Below are experts of layer 3 (counted from 0) of a mixture-of-experts language model. Rows are named router (the router's row for the expert) and show model dimensions 0-127. Each number is 200 + 20 x the weight over its row's rms, rounded and kept within 0 to 999.
Before each expert's rows: "comes before" lists some tokens at least twice as common just after its tokens as in all text. This comes from a sample of Wikipedia text that the model never trained on. Tokens count by the router's weight.

# expert 13
comes before: ",", ".", "5", "6", " |\n", ")"
router,179,208,195,190,205,219,204,203,194,188,209,182,194,188,191,221,204,220,190,241,166,225,181,189,189,200,207,178,180,207,211,216,221,209,182,194,199,190,183,178,205,198,199,200,191,201,163,225,191,182,216,229,182,239,223,222,205,186,179,217,262,196,207,238,216,188,202,231,222,185,222,214,179,193,193,209,210,213,180,196,187,200,223,203,219,171,173,223,212,164,197,223,193,210,213,208,209,201,190,219,213,189,178,168,227,200,179,185,223,223,220,161,210,146,232,213,185,184,215,165,247,201,193,181,180,148,199,185

# expert 33
comes before: "0", "9", " |", "8", "5", "7"
router,179,194,198,218,191,206,204,196,200,163,195,197,198,194,205,216,172,229,176,224,162,235,196,176,181,194,191,193,182,221,217,225,224,224,194,197,204,213,169,182,198,198,227,250,175,192,169,216,170,195,214,231,206,251,211,218,216,213,177,221,213,179,226,196,231,209,218,229,199,203,205,212,165,164,221,193,207,205,208,184,178,175,225,207,190,186,178,204,178,176,191,194,196,232,227,192,223,231,212,233,223,176,170,175,218,177,189,191,239,190,211,175,186,185,181,197,196,191,179,194,230,200,223,186,179,183,232,208

# expert 5
comes before: " of", ":", " in", " by", ",", " to"
router,190,205,234,207,182,216,163,207,169,173,233,204,203,168,214,202,216,220,191,205,170,211,171,209,194,220,231,180,200,217,217,214,238,206,193,225,212,179,199,181,193,198,190,177,205,189,179,205,182,211,188,238,166,222,187,192,212,191,209,233,215,151,211,188,187,194,176,196,211,180,198,222,159,185,214,218,187,202,220,178,210,189,235,183,183,179,209,207,202,208,180,235,185,204,200,220,182,226,206,202,202,189,165,214,189,236,218,178,201,212,179,176,223,200,237,179,210,200,210,177,203,177,246,185,205,140,200,182

# expert 15
comes before: " the", " a", " he", " was", " they", " it"
router,214,181,165,198,162,186,172,201,214,186,221,189,177,192,203,192,199,204,191,245,228,250,196,197,167,224,192,229,204,239,228,216,198,183,206,189,213,225,177,198,221,204,212,200,154,195,217,187,191,209,216,216,166,194,164,192,205,208,201,207,215,198,191,184,238,202,173,224,204,203,203,269,227,206,156,195,230,211,212,209,169,191,221,198,203,210,207,222,194,182,225,207,191,230,187,185,188,204,198,207,224,231,172,206,222,184,173,184,193,206,202,211,183,201,192,207,184,145,203,194,189,185,210,215,183,219,188,189

# expert 19
comes before: "-", "|", " ", "=", " •", " Born"
router,198,215,213,181,169,217,184,211,179,181,183,210,201,186,239,195,181,226,190,212,228,225,219,199,164,212,205,196,180,233,174,204,222,201,211,171,176,198,208,212,222,205,197,228,211,193,179,211,199,207,187,215,177,215,257,202,192,200,213,225,228,235,218,178,201,199,204,214,224,223,217,248,212,190,188,231,177,190,194,219,193,168,215,198,210,164,197,201,195,184,177,199,181,203,202,226,199,191,175,130,217,177,188,194,196,235,186,163,203,214,206,197,202,189,195,188,207,179,177,176,222,215,196,175,232,167,182,176

# expert 37
comes before: "0", "9", "5", ",", "8", "7"
router,190,197,188,214,215,207,190,173,206,157,203,206,203,191,213,215,158,234,187,227,171,255,186,177,187,194,194,184,176,219,198,220,214,211,213,207,197,210,189,192,196,203,222,227,174,184,163,206,183,188,217,234,214,235,224,196,227,213,193,227,226,180,213,251,218,199,200,250,207,199,206,227,191,183,221,216,216,198,159,183,186,178,210,201,202,188,162,209,158,188,197,214,193,217,223,217,213,216,197,210,221,196,180,172,218,186,171,194,222,216,204,176,191,157,183,220,190,188,201,201,221,196,212,189,187,162,220,186

# expert 26
comes before: "-", "|", "==", "The", "===", "In"
router,191,246,220,168,175,225,206,186,181,194,182,181,185,196,183,207,192,224,204,249,191,240,183,211,196,198,208,195,172,220,197,187,152,192,173,201,236,213,203,201,208,204,193,211,219,187,213,178,147,188,192,167,202,196,184,188,200,156,201,225,176,176,223,219,218,218,224,191,217,199,220,226,197,193,219,215,242,185,189,178,180,199,216,205,192,187,225,206,218,184,205,169,190,204,210,232,213,223,208,189,204,214,165,199,182,233,173,200,214,228,203,209,235,192,194,232,182,179,174,220,180,187,218,215,218,205,191,167

# expert 34
comes before: " the", " ", " a", " \"", " which", " S"
router,168,212,156,186,209,190,199,198,208,193,213,231,192,181,222,214,210,223,195,209,185,188,157,183,179,200,217,232,197,167,231,195,231,223,236,193,195,184,193,193,222,201,195,198,206,194,210,239,193,187,187,188,209,191,222,184,208,182,174,169,242,178,201,193,228,193,197,187,195,206,223,199,205,214,231,208,155,221,183,181,193,207,179,193,175,219,190,198,224,156,210,181,180,223,207,233,203,238,201,240,193,233,183,186,193,241,205,181,212,191,204,213,184,190,246,232,210,178,204,160,189,197,210,182,195,178,200,178

# expert 3
comes before: "1", "2", "S", "M", "C", "born"
router,224,197,232,169,194,195,163,161,192,206,181,190,200,192,204,201,222,217,191,215,201,168,195,180,212,205,247,212,196,222,196,201,217,220,201,178,210,229,201,180,195,194,196,185,189,189,190,229,199,195,167,218,205,231,207,190,213,169,202,197,181,216,208,220,207,178,194,202,212,192,208,202,190,187,206,199,192,221,218,162,194,209,231,233,215,225,161,233,222,223,247,208,195,180,204,165,202,225,160,160,216,156,209,196,177,197,194,176,198,232,215,177,197,222,238,209,219,164,165,201,195,189,218,236,181,179,194,201

# expert 44
comes before: "0", "9", "1", "2", " |", "8"
router,189,203,169,203,199,212,176,168,208,161,218,192,206,172,206,212,177,233,201,238,193,219,176,164,184,189,197,187,180,201,182,242,194,221,208,205,211,204,195,202,197,202,223,233,189,195,155,213,161,184,189,233,193,232,222,195,197,172,165,200,240,182,224,237,207,200,205,241,192,186,217,213,198,192,217,211,214,189,153,195,180,205,198,213,222,202,191,225,193,182,220,222,194,204,210,211,200,223,202,189,232,206,181,175,206,212,165,177,224,197,203,180,184,154,214,205,205,195,180,189,254,196,193,199,184,175,195,182

# expert 12
comes before: " ", "1", "2", " —", "3", " +"
router,200,215,227,202,161,188,188,216,193,212,241,221,189,180,196,196,206,225,194,227,163,201,213,192,181,189,219,232,193,196,223,217,195,199,150,199,239,160,180,211,214,209,197,214,176,217,167,222,202,194,148,226,160,212,188,186,198,165,182,214,177,220,203,231,223,198,172,206,195,197,217,188,169,183,163,202,196,194,192,211,189,205,212,192,231,208,237,202,223,192,175,217,171,211,213,219,210,206,194,226,217,211,203,197,188,223,196,207,188,185,239,163,163,163,217,214,211,199,200,200,204,173,214,196,228,185,210,205

# expert 27
comes before: " |", "0", "–", ";", "%", "th"
router,204,220,196,190,199,207,212,200,192,176,210,168,198,187,196,219,198,226,184,232,174,214,179,195,203,185,200,185,174,235,216,211,207,214,182,196,206,195,190,177,217,205,200,209,193,201,153,215,191,182,206,222,183,234,236,198,214,176,152,213,223,191,206,235,228,180,220,256,229,191,229,210,187,179,211,218,198,207,167,207,184,189,238,211,203,185,186,196,203,186,187,221,204,219,240,212,208,208,182,174,219,178,175,164,209,194,180,185,243,207,193,166,192,141,201,210,190,181,198,173,215,188,202,203,195,156,205,202

# expert 14
comes before: " ", " and", " which", " but", " he", " including"
router,174,230,232,198,199,199,203,201,203,166,192,208,200,215,208,208,198,182,177,202,169,182,199,204,191,215,214,184,196,202,201,206,205,200,132,184,202,221,198,178,192,191,215,205,164,192,208,213,200,196,229,209,185,194,204,171,212,213,223,181,204,167,200,196,215,215,185,186,210,199,205,199,187,193,190,212,135,202,194,226,166,207,207,180,215,237,239,211,163,202,227,190,192,206,195,241,231,204,196,178,228,245,187,194,197,215,177,175,208,241,171,213,174,161,197,203,207,200,210,216,254,186,202,235,201,180,216,212

# expert 7
comes before: "1", "2", "3", "4", "5", "6"
router,180,228,239,195,198,191,179,208,177,207,190,165,176,181,198,218,207,208,186,218,203,197,215,168,202,217,194,188,195,186,177,222,215,231,187,196,209,194,187,196,209,201,189,180,207,199,208,236,190,204,228,226,203,207,246,171,216,238,250,230,190,222,217,182,233,210,188,171,183,225,207,183,180,215,189,189,175,206,172,192,185,215,198,206,222,184,228,215,231,184,198,194,202,209,203,247,212,190,156,163,203,223,217,144,213,219,195,193,199,205,229,206,163,173,213,202,212,204,196,176,178,178,202,240,204,203,193,203

# expert 22
comes before: " the", " a", " his", " be", " its", " their"
router,210,224,218,194,209,180,180,219,172,149,237,154,189,194,213,223,211,229,197,208,192,202,195,194,213,211,247,171,214,212,214,215,170,198,224,209,200,213,172,209,217,179,203,193,202,207,210,212,168,167,206,239,166,199,184,182,214,160,195,238,210,223,200,197,229,179,194,185,205,221,196,175,212,193,163,198,197,214,180,210,158,200,197,196,206,254,214,187,202,192,185,198,203,226,193,220,206,210,206,205,201,188,205,219,193,177,181,192,210,194,216,197,216,206,219,204,234,144,190,196,164,194,211,156,225,201,210,208

# expert 9
comes before: "9", "1", "2", "8", "3", "4"
router,171,206,198,206,213,203,196,190,188,190,205,179,203,193,196,217,196,225,183,228,166,217,180,181,187,200,192,181,191,214,215,234,216,210,166,204,215,195,193,184,198,200,200,223,182,212,171,223,189,185,204,229,173,218,235,206,212,176,145,212,225,186,219,241,233,192,207,232,207,195,212,209,186,201,196,226,185,208,150,178,188,193,222,200,210,182,190,208,219,179,195,228,202,221,228,197,217,216,156,188,229,177,194,173,216,202,195,201,233,202,226,157,205,140,208,223,200,196,196,159,227,193,201,194,188,166,188,179

# expert 39
comes before: " ", " —", " \"", " +", " −", " N"
router,194,210,185,183,191,217,173,210,185,198,221,208,199,204,207,193,234,177,185,189,184,192,192,206,157,216,212,187,185,185,203,211,184,227,182,179,196,187,184,188,240,184,214,181,220,244,192,215,204,175,171,204,196,191,202,244,235,214,169,251,177,195,200,188,190,184,159,207,209,212,226,203,191,192,132,198,170,235,177,220,207,185,202,215,187,239,200,187,222,224,231,221,205,206,209,167,188,204,207,203,196,183,199,211,196,211,187,179,227,224,179,184,206,207,196,207,236,181,208,225,183,182,184,214,248,206,208,204

# expert 1
comes before: " of", "s", ",", ".", " in", "ing"
router,202,191,251,187,207,223,212,203,178,208,244,188,201,169,176,206,184,207,192,210,203,210,203,182,197,200,211,237,195,168,189,207,209,231,179,208,216,219,195,182,214,172,205,207,188,194,171,220,189,185,163,216,172,227,214,239,203,193,200,218,201,198,206,233,205,186,204,204,198,179,214,227,186,205,197,215,219,196,147,173,203,193,224,204,222,180,216,236,224,170,211,243,201,227,203,241,190,205,176,238,208,208,184,182,189,164,206,189,181,193,200,171,195,177,173,203,178,214,199,220,212,201,183,191,206,149,238,224

# expert 25
comes before: " to", " by", " in", " the", " on", " as"
router,171,226,155,202,234,200,182,227,187,170,203,189,189,217,139,199,177,208,195,211,159,240,175,193,189,216,212,187,212,193,195,212,221,198,163,201,221,181,182,204,218,231,204,228,200,237,160,222,190,200,219,196,185,226,224,217,204,207,190,245,228,175,208,220,220,207,185,221,217,197,202,199,210,190,216,211,202,186,145,196,204,188,221,196,196,227,178,191,226,194,219,215,181,210,193,159,223,193,209,211,193,204,187,180,206,173,186,202,219,226,190,167,207,193,234,213,199,185,207,194,195,177,220,177,174,192,196,183

# expert 42
comes before: " a", " the", " been", " not", " be", " an"
router,188,233,216,196,225,224,157,190,197,191,189,172,207,179,223,188,186,188,206,175,187,213,221,172,182,212,177,189,195,172,194,212,176,214,249,159,222,189,198,196,226,198,188,217,208,178,210,207,168,216,179,203,176,185,209,188,203,201,195,253,224,169,202,234,187,207,192,210,209,204,218,222,145,178,134,200,200,204,201,214,194,197,191,216,183,212,191,216,187,185,217,198,198,205,187,180,211,211,202,245,235,212,208,195,186,183,189,210,214,238,217,173,158,225,193,185,214,178,196,213,211,197,218,216,224,201,179,197

# expert 30
comes before: ",", "\n", " (", ".", " of", ":"
router,207,198,214,203,242,236,195,187,188,193,197,195,198,198,226,185,178,218,199,264,165,205,163,206,178,201,219,185,187,194,231,203,170,223,159,218,191,169,193,194,195,141,211,216,158,213,182,226,192,185,208,217,145,201,194,211,205,198,203,214,215,206,201,222,214,203,196,205,181,203,208,204,177,177,191,213,166,212,186,203,200,207,185,211,222,175,245,189,211,186,176,221,205,235,225,212,183,210,171,217,194,203,161,205,192,188,198,193,182,215,181,185,237,194,225,221,195,194,191,197,216,221,195,209,188,166,227,208

# expert 38
comes before: "8", "9", "7", "6", "5", "0"
router,177,197,207,204,205,207,197,168,200,163,210,193,199,193,209,204,180,226,188,223,164,260,181,171,187,197,189,187,176,234,214,215,213,222,196,190,211,212,185,189,197,214,218,236,182,203,169,210,188,185,171,239,198,249,225,217,230,216,181,224,206,180,211,244,217,202,206,238,212,189,202,230,195,191,216,222,190,206,184,185,181,174,213,199,187,181,188,217,183,178,203,206,196,224,217,214,227,212,200,192,219,211,178,173,213,149,180,193,216,224,198,174,177,166,192,217,197,190,202,198,236,204,212,182,186,168,223,176

# expert 4
comes before: ",", " of", " and", ":", "\n", " in"
router,211,196,192,199,196,225,200,214,200,200,195,183,195,203,182,211,213,206,205,244,162,169,188,192,206,212,198,179,167,211,200,197,199,186,220,195,234,165,177,191,197,202,210,232,172,216,194,228,174,201,191,198,175,217,210,184,198,201,210,215,197,146,205,249,208,171,227,200,205,213,214,206,186,199,207,219,161,218,172,215,186,187,196,210,234,181,231,208,176,199,221,227,198,225,201,178,209,209,217,167,207,193,154,197,192,176,189,198,227,217,208,147,235,173,185,222,195,194,213,163,193,201,209,234,187,156,172,205

# expert 35
comes before: " |", " of", " |\n", " (", " and", "\n"
router,166,212,194,201,198,220,230,174,203,160,238,189,197,204,187,192,201,221,194,218,174,168,220,187,211,220,193,213,186,200,214,203,237,188,230,174,190,190,193,201,208,168,199,203,162,236,163,208,178,215,198,200,164,232,199,246,204,240,211,237,214,197,188,218,205,187,207,172,253,193,212,193,193,202,236,215,206,209,196,190,197,199,194,194,187,199,239,198,234,190,203,218,202,188,207,193,188,228,181,236,209,180,188,203,198,169,169,169,197,177,174,180,212,183,219,191,193,231,191,226,206,179,193,165,207,230,194,184